Weights of a small mixture-of-experts language model, trained from scratch on English Wikipedia: 11 layers, 26M parameters.
Below are experts of layer 5 (counted from 0) of a mixture-of-experts language model. Rows are named router (the router's row for the expert), gate (a neuron's input weights, with its number), up (a neuron's input weights, with its number), down (a neuron's output weights, with its number) and show model dimensions 0-255. Each number is 128 + 24 x the weight over its row's rms, rounded and kept within 0 to 255. Numbers have three digits each.
Before each expert's rows: a language model's description of what the expert responds to. This comes from a sample of Wikipedia text that the model never trained on.

# expert 13
What it handles: Scattered word pieces. Mixed word fragments and full nouns in names, lists and taxonomy, such as Siege, horse, railway, Davis, cu in Persecution, Thai letters.
router:126111197169103112149124117134130128084152157082204125113109096143126096146106139094150137108127152114145122166120086108118155121117137122103100153098145088139131144104121127129115125112149088111141112165083143144118111126120147135142133136122155117119133162126135097140136123161103160132134138158142111116133123156156089152081113139131098170124105158175138097144097113132157097100142131109161102145137133083136160147130107147085116104121128121108156111075163159108114180125147134093090136112125094129103120095178160129101139127158104123139123166150085117134185157161118113104113139145140129098112103106138119104118147113123164134080122111110133145179121131138144141132185172100124112140140125133101117168136176153130087116129131175132093126108088094115119166144115132
gate2:125209167117122088109111118116100150151098072136094101102112092098139165141076079089166086117091080145113115105113122132101120152086143160088151099138128137094126145129133128145149132095151131143115097112157128135122107121169123128144147135121172155164098116104178134111121109089140110125114127108147123156130178132179142127135154113137093135123145118146106114128136137116168125118073119143130178100147091152125174158158077119105129124119117126137164132152130126161159153152109146147135136107110182133158138163145102158122132158090120155141115123108114167118121144146109126098139122125139101109146173091099132125143115163109116139107132129122137065157128149112103135114125127110079127135110133136116129114090130112183142156139158162161124118108111151139147129145104131
up2:136205116119125149154161115158104143116103128134132093126166118136126121126107137135157126158132129126102116140116150130147172154149154155156133126139095128097171120079105078143113159160114109129141113110138126130125140107132075121099134068119137110106140140120134141096112131120100140115125140157116151107128123142141110143102115130196095136166150121120109172157142098119144090109163183117097108121107138147102115143143122116129134112133086104186155118075131128126087104150132114129127143110107093132110105157093140159083127146119131117085164137149133120136171098091141106089082158153110166185135127164155166101138146113143146150112119154115113116128137161120114129153095096120124088126177133167110090096134107149165097088122133079113091136126122143118164125090138140
down2:129154098152151189097153166168136120142120112119160104116110104139104076167120135083128162126137117116147132132166154102152156133136094102116116136158104125148134141118129130136132153151132090153088146143136111124158120110138118147166134126142138093073157108150183131092096128091098121097134126107132105101164103114150212131106145096103109131139128117184135112168157092179109109126140118162120142132156088109127173106112139116102116123143093076149118096120160136137158135123122120160146133148146113108121115141126153134131126156082113094109166137123168134164150136166126104109108178124153129117162121139142153139124175162146109133140097114152123111145104125129121121093160142125123080138114114121103115055116128107150101105093124125132089111102135139138120087115098154
gate3:162135132133086142162083148108084143124143140092144162133153131211143133146099110079106105121143133127150158149090088165148125122129117139155141166111156128128141129158158093119111112114163156149099128132139089095119114137150177101133130179124083143146095138130169121101132121154169111137129181104122136127137138155106126157111123141119109147094122128125126133078111127164147134074102120179138113136142113113183151137131108130080118105110158135125142121075125135124162150138170136136179136151141131130135113105175136068164150106163116101135111143098102090128101123122101122134115141125128134115109136093146119153089112111134146116117154116103156115109141138091135107181131139134130129102144125143101092163122101172119069119102103113138107138136108167163124130097141140
up3:154152116176115115124144146131125102147087121111129098141145101131142065113122139116138122165121124149081151130135113098105117123096125161121097124115150121136111117149142120139116131183147068131134137138171106119109158133129151144114130085146120126104141122114077144155208103139149128150125124157146169131125080112137121143091155138101149123147158114163107134123142133095118130149127109091153101121125115102168178155083174137096107115098112152121094158112120183160190158138092129075080120113146087133072132135117145173147138118089148123146156114125138107108144142140151132114150159108132140105128148120115069145131084146139129138118151148120157092103149117154130162105161134097104118124149174112095141135137166122148138129132104140109112134134104141099125166121083145
down3:186132177164070126104107095149111137159134121112152118135133130186122158149156140138128133145134161121167141128132080108116124139101107106133090135144120130134104118112077136143145097149158165112082124161100109123115113109097089133113134134154058160145115153097095112162146150129132122146134135148134146144099095082106113082093152126138159161099144109149125124113150182118073156113105132129145132104132105127139116107128171120133107129142133115097136131109154108108118153148090099104138136137118145113087144163120110156146112183113182122077119114139090155112120146152166140137148120078139101108135088147146094088094112145140113122155130139109128113142154100138148119087109127142169135096115102155158111133128125131161139157173120128121129127171118175123136166114166133
gate4:129120141134159102153140201123151132171146099131115126087134115150094114142145100104124119127093155197171139111091091111122131175102126132120154142150157180082153132135120098136113151113100135132143113142144139132092160107126116131132147117127125136115076135099126136110094109129137153152121124159141149121161171128165139114103147104169135096111139128120103129120132135110118105125164155159088130089146150094080121134150111130174117096146141103159161174128131168118125154141123101091127124126166123136123125102136120143144118097110092117097119073159124121115174143126130134129146108093118107089092126156190107146108144121142109107167148162137141128097127146137104115127135135113092091146156097149112123090145145134114102110172060155085117133109146105167130093155164151
up4:126157145101105126136115137090145146121171094144146087094122127118116122146086097128148081149145127094108150083138169146106110145137165128138134137112166107131164118110123133135142127117125157122125131136153128138112134131161140122135151109107130132126124151088152141190094133129111132163140104115135118132130185120102133132122128117150124162107086150141109119110133085090140139111095114065166144148123129141082065169142086122158111131152134167179126085126165114114140123066131139144111123136114137108120147136135110079147145097118150089118071129125125070158110140179136149119141157167156107103154147130090132106172125151119124142131154113133129108099118115161190108103117083093142117127143158126107124143105133120130149174117106141138188151136174128163145103114124115
down4:151109098162132139103126146123116133139175179106139132146144103119134123145142100129117162178113147126093102118130130145120076089089146117120155165145148163130135085148167118133121114100168147160097097101163172115154078113196176131130091105103143080134161125110132114118160140111124110141122139114143150112112123144139129150144136093113110148109186124154146136133125144102101104167139129145108124107150117101152159090132116121081129122128148122136148144117124112145105158133136115172105112115144124121122078114078128153128116160138115173137131104152176147121105122127157118089089104122110129119178141099111163141183140140156081135110146121100127102133089092115155115116141110091194116097118140087128079136134137116151145116124089130171117125123115122138084146153143133
gate5:071128106116159108151153123142153136134116105143119095132128146120098117111113138148136165133149139094136096158120096093110119148116103114150149098148134106125151120158159161133120113112154086138180121100116145119097100138145136156134114138139126119101143109162125160132145105151117118090103141116123114140106153105154138164153118116121106162121137136163094124147141107133120152095106088129105096119135066085157182122098155126148122098110156117110149123091136084162154122121157122118136122140166103046147109084164144130110139125145137155158128178166154110143104154109148152101101143103155136103092138076097176130097128105155108120141098109106135155130119090129130145171178158154120109165151138120154114087130151128111129098115186169142134135114167125141117116109080150
up5:116107181139115142103087137154128123106132125103107129140082082148153128137148148147119155166102126147123124150119104146100136123142131139086074125114156164177143111135121120139144115117130143140101098169117141137133149125108136177141143135148139121131139164112137082123141113117153100072127106143148150112129147058142124106115140138105084091101133133146167111112134165134115127131092129094116161166111128121166117115117129150127160161106103140102116123103135085122104180104126138144107135122126109128131097139194155130101094160126104122151165127153117151138137097165109134101156153120185088159138155091150104115105146163124134125095123101120147136116144119115128113079161138144129166103096090158114102103120117165125130094117153167161085089120104079151155190126101143
down5:137117143124101134120098105144108136115134180137113130124127126136165135121177133142098118121182140138141122120156122136133149071149128143120115141080151151104145118069113101154123134116102153083113191102114111142119133120138110101103148115155139128133099160124108108127114126152086148151139116118143085119100122171158120104114148158158123123130150137101115168122088142099162125118134099126143149137107135188078117154145110101198111138090152138133131143141188098080095151140138138121141124080096140169069130138116116141118131093133159129075137103138110111102106124145115113158139107155113104147094083190128164097150121120146124176164153143114182124082148112128114107143147117135132122148125110099137162179140145136096110142114073140152151123125131128129138127123138124
gate6:119128128124132117140099153133151115130111108150185127115120093108138142122118124141115138108117089105103128122109154114117151088134187128153102093097089116146173106091121172113119117125177107125141173158095122139122142132115123135152123140070111128124176155108102114121152139162122086137176145110119154136094115125175109093124104135148146089099133126120133122133127120110137115112073127059138133165150158138125166108166113134122085118153148121116133147111094140124116164111139116044164144146123121098128124094176143149135139122116126093126183083120120106150152104120127125125162097117142113096149138124166116154127141113118137140170094117105181162119110145150156160140156135146072094121137131148132159113096162140147129137154102105114111092157104155113141097122155165
up6:102136144140096119084106122165180133166085169116094119112124150146184085110152128138128124104141155096125100123158132161121150168175087140127130140128139136121110138118139075147176136125141123164072114147088134136143113113152131112096154159100119170149095149152148079139149126176107146143148082114136164171174124125133122130144125124071117153108112122095145103072126139099127155149158129153138115132132106125135150150111139084148125107077181132138145118127091127121106164114170107100106108117145133118117125120128150126119104135152112158088139115078102101117112127154122111115164119159139117102115161122135126142140115145113171138104126163141127166140159118119103174124142157134154136116108160107111129122117154125065118129127088093137083127118131105124125157090134164
down6:116132134111142129126159117132142141164099115084102140130139169087113138172143131156167101109146130134132105143129148107096084147085155141133062104129117078127107143100067174131139136130153141161170115142130105114139115129121113125194103190112124146112070118115119102116121153114116114168156098115127155181160169119115117119151129159164126115127155126126079098109142155122135097161158147123115178165136125151113110107106082146121122092121165134114113145112117111113119113098166136124120121107160077108148124142111155113140150156083125130147155137148142120132118138127129161174130084090122119106106097110125126089156120121143140128148103138115120100105169155151088136096109141137127181125158142084143131114118134104147089111161127118132133103161154112113165148137129167

# expert 14
What it handles: Foreign name fragments. Short letter pieces inside foreign or uncommon personal and place names, like Kenojuak, Kanchela, Allegheny, plus raw byte pieces of non-Latin script.
router:112126130112153112149119149136121160105126117102163148096075092141156136115108144107153153108122144125126138178141117111114145132125146093103135130071130067141140118130105135082085093108155114109169094121099150156094121145112156158156126130118102098118192171125144073120113123124060129138124113133125127186188149113165072133148154086141102128094114143120154087122129126104126118096145117127127098140121159117121168122119110101143100130137139125131132132115157081121105179166162157129091142140149114134157096087139121135119128130093168111159124143118114129137169177166156137115116165117087089123154094126114106116139129108091151145097128102151144140138112118121107120119128157097103122161187119128098167127140164134143097139149117163142142123143130132154134130141136133
gate2:127101105104120073144169101151081150137122120126140102137119123100127128162132143150094154154094151104155138150137127085131153112162112130092174154160194146112156123147132141105114094133116099149127137131085129164074130175126132109107100161113127152116070137130144155141157131115106137107125131114166131138159144128158112174097123108127121122091115147137120127099175116125146138108133148093103104085106141113125139133132098119176134136115123163147164119134108117109141152106120165107116177147147172109126137085111147069140177171091113133109126135105117152121106106120103161162118125097101133096131143187151152114173122111143164121109122113126109116120120146101095149173121155126130085112142154146124117108089100116126090132119083148143173110107126137180138104153120120
up2:120163070128093114113149131147134089112134111146167150122096138117130102101084108152158174130057126129121095118113138138129150111146117064112134149155125127134156142154113130155185120154124156183114147136105115134117071121136110172138161138120131095117133133153120117103107153092144137122139146118123146147103114136150145083127071145186126191104116137126141132121129133114128139106107115132170151138125143106100113165092097120107124136098136095132115090113115109147133130141080092119086098090143093141153127121167145120132141119150096148150128110148159155138160119109138078129154119123114083100140127098180147162129120177127115154165124122150139103112180113125156136111151148125167124107122123123128129183144120097112126137133151147142169133170149114087143116138121080
down2:108151110125130127101116130119188098115156158145132160077128132083150163112135134114109158148095133182099105145116141099138166155134154106079155116141096121119071124167117121117122150154093098148114145108116163118134126141117117107131109106137102091075132139133123110111171118165117098088147096099106112163139135145132130125154171130178131108148160139138113154127102160131154133135133086149147120127147145116160126147070131087125113097158119129156161128120118108111135148136173107130116121115096139095114113167102101144125076090173159159173151123150101129119129133145163125171115141132086108135115160125126145134116116114128092162115133130173130139126160160057153109138129162129142129141077121100123087168147130117161127115145105117149098119138120159087157134089128125
gate3:106088097122138109116144124112136109161171113118095095121163050133131176171122117124122106099134125127120102129151140161138116120126126105141162102101116107124118116109122177126106137141122100078124142139124083107110150112128120106130088141116098130170130119127150119102166115141158119151099132160078177112125135145132091144118131128157085125115127076131120128139109125147074162114132102146117109192110112134129166132153109156121142130119123145111170113120139101166106162134135117156165148160101174132132113135121087157168104112170136155138162165091118158087112122155119136112102144141106148182137138152106162156092172129135141168106157117096140137106130106135115160116144142142152120179143125128139113119097147163095106148107111173110157091138074118095113138108128145
up3:133129113165128139130123110134189112097147126186117123134111155156144108148148083152153130134145060135123158126097117119112093133133124106122144142142118166171133115094158142085093103137120103114139137190170144127177155123133098125088165130100157189108145097106175149148129114129098090145102082095146138076110147149118111152108179132160119137149118139117125120124138141141122136109136132089110158130131156108104109115125108140126133146169094085160126162126143114130125140097086124116155051130148135091125133151092110104164154145151128148127110121124146161117137143164117108107122105130153131112122137139104115171145087129147101123115143175099112128153151125118148148121124154110132106150131150121092144116088163117116107127114135150068103141097071138107134103136107157
down3:113138144125111118131105106130118132114167089111122125109160116118108107140171110148128143145094125103124142108134114112128132127183135084132176125126147119122140176122167166110159114107164122138132147145160125115166144146118097147143167162114139166123116148136083132129156135155165107096101109138097137131117135137123114100117133100140069132094098131113168120182148087100132109127115166091152169141127136129095109106139158125124113183136172116096144060114122178137160147117098111114100085119173153177127150099126092153162144119119139128132135129146149108145138141109055093097172120163119176078105159106127122101096127127147129113104124129135097116150102101126114119160121160150133131097133131112120148167122122145084121123131165167104079103134107110139121118136126167
gate4:123143129116110136110203105115134141155149123144120091147128195133179146139099145160152098140133125098135124104125132119120146163132175089143104150118122124131114147106137155138130107138149142138138129107141055128157118126090115113094136148119113126150130103128112080102104112118109149134178167154134139103114151149159096166134134137115094109140117145166118087086159096130108100140139114105095145105128097151135083126154109146173122113162123125125132154115140144161179116113169123105137093119120104137139095151177151081137132147103124155114179170081116141178126141104126165133169155110158110133132137143146111114129137126126124099122143092134119154136079120110107087118106126098182138160136135122083125087153124117138100143097119134138100098128167154171103113146101163
up4:156113097061093153120098124143097131130142130122124149148150138138108159173121118111120106161103141160082102139130123145124113095141126086158104146112110148102122126099156094112101187099126061125182138130161133107100141129073116108134115137160119141097109084163137158180158079134113108133104119078108109078091118111110143098160153122120129140121118117082120094113134138142134128118135115133137150132128106140145136169147107118117119151146141118083100132134152161157102089132178121153173106121126111151165128139168110123104126116142132168099144142135122128143104156140139145125119090133134155120142165136095132141136133117132092094159157103148187118178147071179154100123120133096167133168130140125120134074118147121155156114114138120149149116129126133115125149130100144
down4:112136114120160110122138127111101144167143097124158133106154197101124145109122155121106153200103114168096110120153179156181145098117119147152113136101088132136145135141149173066146160134135106138117158193113134129118146131125136098143177100098115099101121113137169127155156099150091125152111146133137112127071162110145143112112120117097128131098097127126151095159180125099156143138085125136098157103108143112116102136147105127155161139171102102076062117118127145138133125070148142140159087123118133098161122104101150131140124125144137118109137111075122150133120138144140137166089136100127124125109095118093109117150134107104134158146156138166092115120110104137162103098111100128125126130143164131109166122133163159151106123128152137145139122138123130123118100154092136
gate5:123119148141133140130179156122127111120156144125097188130145151112116126157124091158166146116143132107118131153141125104116131114161173138129151100109122058105110134164044088108129121147124110101111107147141143118139126175153123099144147130107138122116109115141140102140124104162125146169123106104113113098091123176167134158120151132091162142133124143134155130110100131127078137146096105146117115140114106162135166117105115117125101090099121128155133148128101122089152109109149159138148114102133164160126097111102128101112164139090164141109177117161141146119116125184137157124118122107115106154106148130126157126137092132122167179102111159119103192086094143141145161138067137137078113093152120084092111125132152132091153088129138101139096153150127141134137132158124139
up5:123130143136139106133131121143142120142118130117111139112122143145136097149147119096119101111146119155142122126113111145118149092151107105129098099104174129126122121082072117147123205130101138145132142159087122093148117135117094174139103102046143130115141121122114176152115165117116113136121142124130147115165109105145124117110117090171178127122087116152148079106131135178216179106148142127102158130111139160149120129104148122121092127112147156133114117172131105146166118150104139147153096168160140143159134122115124186155136149131089116127131133143140123130096112091089136145155137093124086134152147142123127102103132130179131129155142124108122136093110109124089177070100131107172143117114156097105125109111107184153112134092124121140157133123123129106124111107158138
down5:108142103109120138141103099164120130119120135141150145147120169108139135133087101143141156140132105126143103118164094177132142122121126128101151124124132131095097134102117153170129123133144124153140130079133125094135129139114112184143132133095118120152124108126117088153101140144154120115109123127127085059139150119128148100157139149147159117061075180156137125144114105119188122096142145155102142121122106129111155183182114187134127162096128071081097162107111149087131134084133154100111114118087122105152140143123141148176153149144112132173117092150123161159145127130142071154144169150118146093092146114075128156149159151132153128125123126080115128112150115144147154131107175121155128113098106133135139111124145085135114114091123148155128109095124120119120103132128150
gate6:127117141105115102125075104139116153159095146083096142108129088127158148155118108123128162139153151108120116107138142119136129170129161115167148123091109108072122128121127126104122110109152099112184086117115115048127133114121124090167159158110140155154143120117112100086106149165127120106102150153131126101168119143149111137118168122152150160121126102126129122121156108077134087116142105086148157105139095094115126153140120147146135111131123158138187115131133115098122132156118165140115094146161134111155121118103188114148135112121089109102145131143111125110120093124105170122181136112109093159152130104178141146188149169080145133135149123121131128114136124135153104147119140087123136113147136161175116112122119166169076113111157135119132134181114122113110137093152143
up6:111115126154157147101140096123127127124162154122121119084130145184101125137134145138066115145118114160133102097128139116124127103159087135088175165128139133128148139138128120151124108142101082134135134095114162150091154098163156084080047153117124088100109150167146150123099149106136157132098149123111128112126139131117189121132132119119129122125114134146171164121123147120148153113077161159117116125110155145140096136219168119103140132140100108131132141119133117160138151145124158143154133093151144164090124096150125118182123146137104161132164096146170096123125122118124157126126118137128142177156119132127117108106170162140118118110129122083097095092140121134096173119143113152117086110123125114126129133099109130109103113124132102126101169114144108084083124140134171
down6:168096132139149110102179177131131136124125156128169139177110172112163124132136126100126109126126133168153130139130082169131132148156084134125137135107121108101125098140112074128133146092119119113130149074176096131120139111139166123144156107122069121150124145121159176100111125148107120144122119145086097146129129098115169097115104141117156148065140132105162135158123075146134121111166110111105142127110148140109128114103137093130106079127103146138157184134091112101117140093144135174147131120122156079144116130129107134100127132161140177115124106132123138166109156148084106135162162156091082172089111132107121137114118144161145158134109121120124143096117138119131161102120187087114118106161111133123168139118079131144150129152119126096159131163139138105110125101136132

# expert 15
What it handles: Structural punctuation. Hyphens, dashes, opening parentheses, colons, pipes, equals signs and line breaks in lists, tables, infoboxes and compound words like In-flight.
router:089119164133137116159109157145129131102108118137192128129106095139155130134095139109123158104154135116117097167140137102103162133121104143095126149091163146125180114115140133116100100086145061086138145186099151162144107141152120140134098132128159130144158135127139124128121157154108155090092100139125110120160174176169134126126114122125126141120088150135138116140085146177149153139096148143158147085130090159093164092124104148107095107131121129151146142090125130089092113104124107067107120112150082138114104119181176119137135136149117127140117154135087105166166155120124137121083131096156136130090120103112114132128130134114142153139105128111154144141118073155138098103157107153123114120098100159139121107159125161143128097129148152130124102155110139141136111184107115
gate1:107135141128143113121142100130107096157097113143166111144129080136189133121091112138117154099120151147117116152134127167110110102065110130116145131109156149168131116122126161102131155152133136159118100109068133133125148095114138140152096119161132090126120153127099148122151122115158102167103112177120126122121125072112151138096149132146155143142102098073118136138069070131123120142137091115136153163138171114169124127136104107129151149125122133129146108156114087085136111147119121100143172150152156176109138077116120129133199156107136125116116164148143091163148127154135148136148138114116105136099122080106140144165133079125148143135111119135135138121142166120176109146141138162146198119146118085110138126108107142148136157148137112095077120107115120103157095116117127
up1:157122155112110142112088178114124135158111137143105147127122132098105158160159139184134119124119133110131123140157111087154136119095142126156154142146100124170161182080143147116124107125113128147129107154114138103173153167109162126153131164132143106059132118101105185156139088141148141108130114094088136132096128142146109118141122087148129138165130130105090130120099134168112111154145134118089105112141131116169152151106143124155094145131125090110169143106113077163127100133093122129152173165155115115132112142131103120167113075092127111117131128137125140177114106133147102080138132137119124149087111103122079103113110159173136103155122165112102144112110155137068106174091125150104133157119140130093129100133127138095156145132107153111167139124109125133132113150100082
down1:142131148092140147122115146115158109134129123117138144111138140131125121120099094142118149124153121154133167140105096111103161094122097141089107096124149164128077119085117147139123097111163100114124119119140109078107129163126120090122146121142117172126101136098130159131129110188119149093119134133123114126149157167124133128145097101124127136137152108125117167101115106141138128122094153126106126110131136100161118111143131094113124124149160128101108160110180114144171123116098138168132158092107145191133140134123112129151132125142088073114150184140126149120133087150106136095129132111142206151150143210131079106145149108160092147133102129122121153135101129093185110125094174111132156150127107072129125104096143098161181104124143123097140166087145156137137129126160125
gate2:131128145110179137106133131148142164105123178136122135153125102139118117132146133143141133083108083148163124103141125140174144143073127151098132155130138126115159129123125116146095129183135158107108097171141116168135110078091148127131130099133068137137145105073137117135162158106123119094146168153129141149129133142162140141107099115115159094144163131099116105102106130149109137150110135116157107123148177133116128110077130139118133144107122127105138127114112119135171127121092156123089150140114162072097175089116147108153097113110120146127122120144102141125134161139183107129094122088105135159099113080108146158128103095138155122102090131096093129089138149105111139091115121207087117173132140144111159112171148130136164123136185161134130139131126143118125146133100099
up2:149144153135108147128121144115116162049161104085130107124137097120120130117131131117175098129134144127106116138120118114183148149137139108122095105153116169121149073157099109136177107116095144116168134087154142117108147153123119150161135156100093091174112148131131133153131110166117137098116121101138140149152095107084183111119163116149137162120115144118130140138081103143097119121098124115190181132157073139145100166136124123078135101083086145083138115155133107115147143145124096079137095124161156117122144096099103134187162080152114110138128133180116120147121111114103105109143149147133116113144135114124159099116118165137141127151169125172147111101148131164122110140174103102139130137121148133136148144143136127129112124156142135082127132117095125112113126137153141
down2:113069110132119128170092101127170101106107145136126131137116111149120085132135180152107137112115135122107150111120099098121149126130122106152133123084142112111152122112153137141104115115139131102145182102134137087138147150130133120115134101141134141142146144153101108118138133130128122144116126124106148151153116129074145117186165129096106152132167162080131103135099113125113132130105154154135115115104141130141146102107145125134110065108104100118153161133120134128103099099138137122151110109147118196160162136145095105166105125184157118149152124152157137154169101153109166135121129152118125124135173204142100080073092156133093116144154140126138110129083140119159128137142134084100134130149114103098136102145119091101137104167120164109115155128142177104116141194076137
gate3:138074164142147138096086152135137138124099125122154143123079134098126126144117118121151127118105154144126087104139125124116105143153134117107144144087133094126136127158124155099088127115113120131091134135139103115147098150131138125129159124114131118174142130124140149142166144126132119146149101136158159113126129126093124124110139081099100148113112088059154162123136134133159123147144154108109138119091098162146174100139091175096135124149096126126122139159121112103128133128072109084105123083134109161084096116165129125148124185114150126126150124110100135090137159144118130186130116149116121087116137169138119096123090124164172110170105158110137144131159118146131160159141190144119100141108149113164091164134145123099126137144124114149123115134144191131179124073082177
up3:134111108156141176131147142080157166119117127098139129109102104127120149126120088111124145142121125079179083118141144100152143134152095116101113112143113141139164150146127116137101076109137103145125113114111123157117099166119135129123105131142107111172124139128133165154119105082088136124175120123115109120167140140120075110094207134122130112145126137136151130163134164142134086077136189125123100123132113100137161119133141129140170144137144114109155134112155150108148167138142116085097100113104131111112118201152103109149117144159117165094121130110108174135117121079151104151144182104096140143148165159096133173093164142150139141152116095114134152122112102069129139129127163098119128145115130121120159121153134123126104157179090112096100135100119107145110125136136115
down3:138105132159149136130112126098144138121116109110123116113115133133145148100114166143136142141148098114126106120179117118202124123133151121117133127077156159113137160140122116135119128133156083154139107171129160129144065135124166109149113152161132121134097132131187152138099135130067125101101127138156120121137115173128110138113130125123105091123112181119199125117166139107124112159092072114110130139120083117117108101127116148106146107068133087145135160142138144142143127113104108114117087173150105131126141117125083112181102158158150139118137117082074121168132147112121097130175138147124094150092139121120159106130135164161112160142129133096157133109131133119082134109133114156092117145129170075082117148151137160137104125098111143126110142104182156121126120126160145
gate4:082150134131078136152133144124102154125143106056112126120117115113116144151133132143123100148135122092101122122117149112176124116084150107146150124140120117133157115090104081124124140140121140104078191176143105092126107089103093117147108116118120135094131156161134136103143118123112140104080151091132154178161158147141112132125153117096100170121156138124136122150117143119149119144159098152136135078144104144128117127119166106131136166114119112181138127123111101116110116096167168151093142114108130135159126125143121156118163176120152127138129110164107135110188124119142116137085092134113115069180120130136142170117114135110169102117134101110172086169158126123167075084123108109169157151148145138138139126117110154116143099103160150122135127146149093112156134111095128
up4:144164104125091094127163134147135111110130154116085138123101138161135081153102140156138125143155140113100188136189178105144100164132100149103147126132133147130108136077104121136104129101118144179164157165138104096111119132093097175121178102119113132114091111103140141118131101085133137114096132137129128150163116143112135110157140125119124127146131137118097106113130161093178140171171115082132135102117140140125161098096094115117093130114110152086097092118107129090109120144123144155125151110109174143145093132138154139180155164126143088118113118172102157117113071150136147094092131108118112141113161106156127108068111129134125150141144138104122161099098124111120131079131127100135128144126166131100134112126145170143128164104122129143153153093142125125089139156103126
down4:127096167110116113158132150119100136107100179134104111132160127112114084135108106154145127140103157141147125154119138107148151131109097171107153120128131186126126150128119146126103151113138106121167128152129103148102158127134147124152071104126086120140116103119161122125177090134135109181116115135095152183163161118126126140138093104103165106179080086116154153130124166135153146133125134069156066137149118140113086092140072099133108121103106136135170088116154123106099083132130139115094129126167115124117119137128144094123129146126081135139171136144139105072125132122188119130126097134144126101155157166110114166110147130127156159117164153126097127128125107154130145112161100114139157140133133144160162109134092121117155089107138112117152102126135120188128124115112108
gate5:155091146128100119144168172155152094124127115128131089135094156117137132148078101128118142122156122114127125131092144124115110163129123123127135075109121144172146128147100152120117132172158098164113191156088132119153149122145120124098136113134107137153108147130128120119121142113115152149131118120167138092139100114118090145159155125137115126144097138162132115169084098144072113121094136140118127071101134141132102137132152130136189114132157115180109122155106127115156120087120102089125094129087111154157101114145170153101054130123127100127109130136137141086108146107143111140165115103129095144152147123118140156146148106151149098090109125097129112167089098109166110133169155162152135155084132085144148119133153144128159138101110149152116108135133084139150083165134179
up5:117148129108097147151136154162088161161136160098180098117140162138160145135117152108136124124108134106136117126112140115155103124136136113101137138148132130093102109149168123120134171115106104104122131142136115095153134125151114103139098137102091122070137138117127071065118087105102151155131135107155147128155114160160171074169118117162130149138136084113145110188140129125089105184097089126114094148069154176104144123129169097068150107146140145147155139161154106158160141133140114129172115146161103094081108135117135137126101111136135125094107102119112117122152117105122122146118117144146108113147125140122080148165172139136137133139118097132087152146122130120149117105139090162144134138150116135171156098147117134113110091109098117158103084129171125118131126103117115
down5:112118110109166114102129092116168088131097120149115118142117129106159139109179131148119140110112102102103117182115147152133139106118138093135150113104143117172107154159115098126101116174143131156109129117124096084146088117163136143150136115189145156133109089111088175125112145113140167129110154128144097147111162094089131084159106142160103153111144116122124119135096130141125086167103150143150153139142142141132129163117141159101137119141110144100127131074141122128149127131125084096122136146116147102147125122201085129096125115158117116127134123108086154133146105109174130102143179124112110171189138161148095115153104138095101157124090107141129127109089149151100159130153120121122119140123128102106126089089211140169140136138122143145116126142127092127126156151133110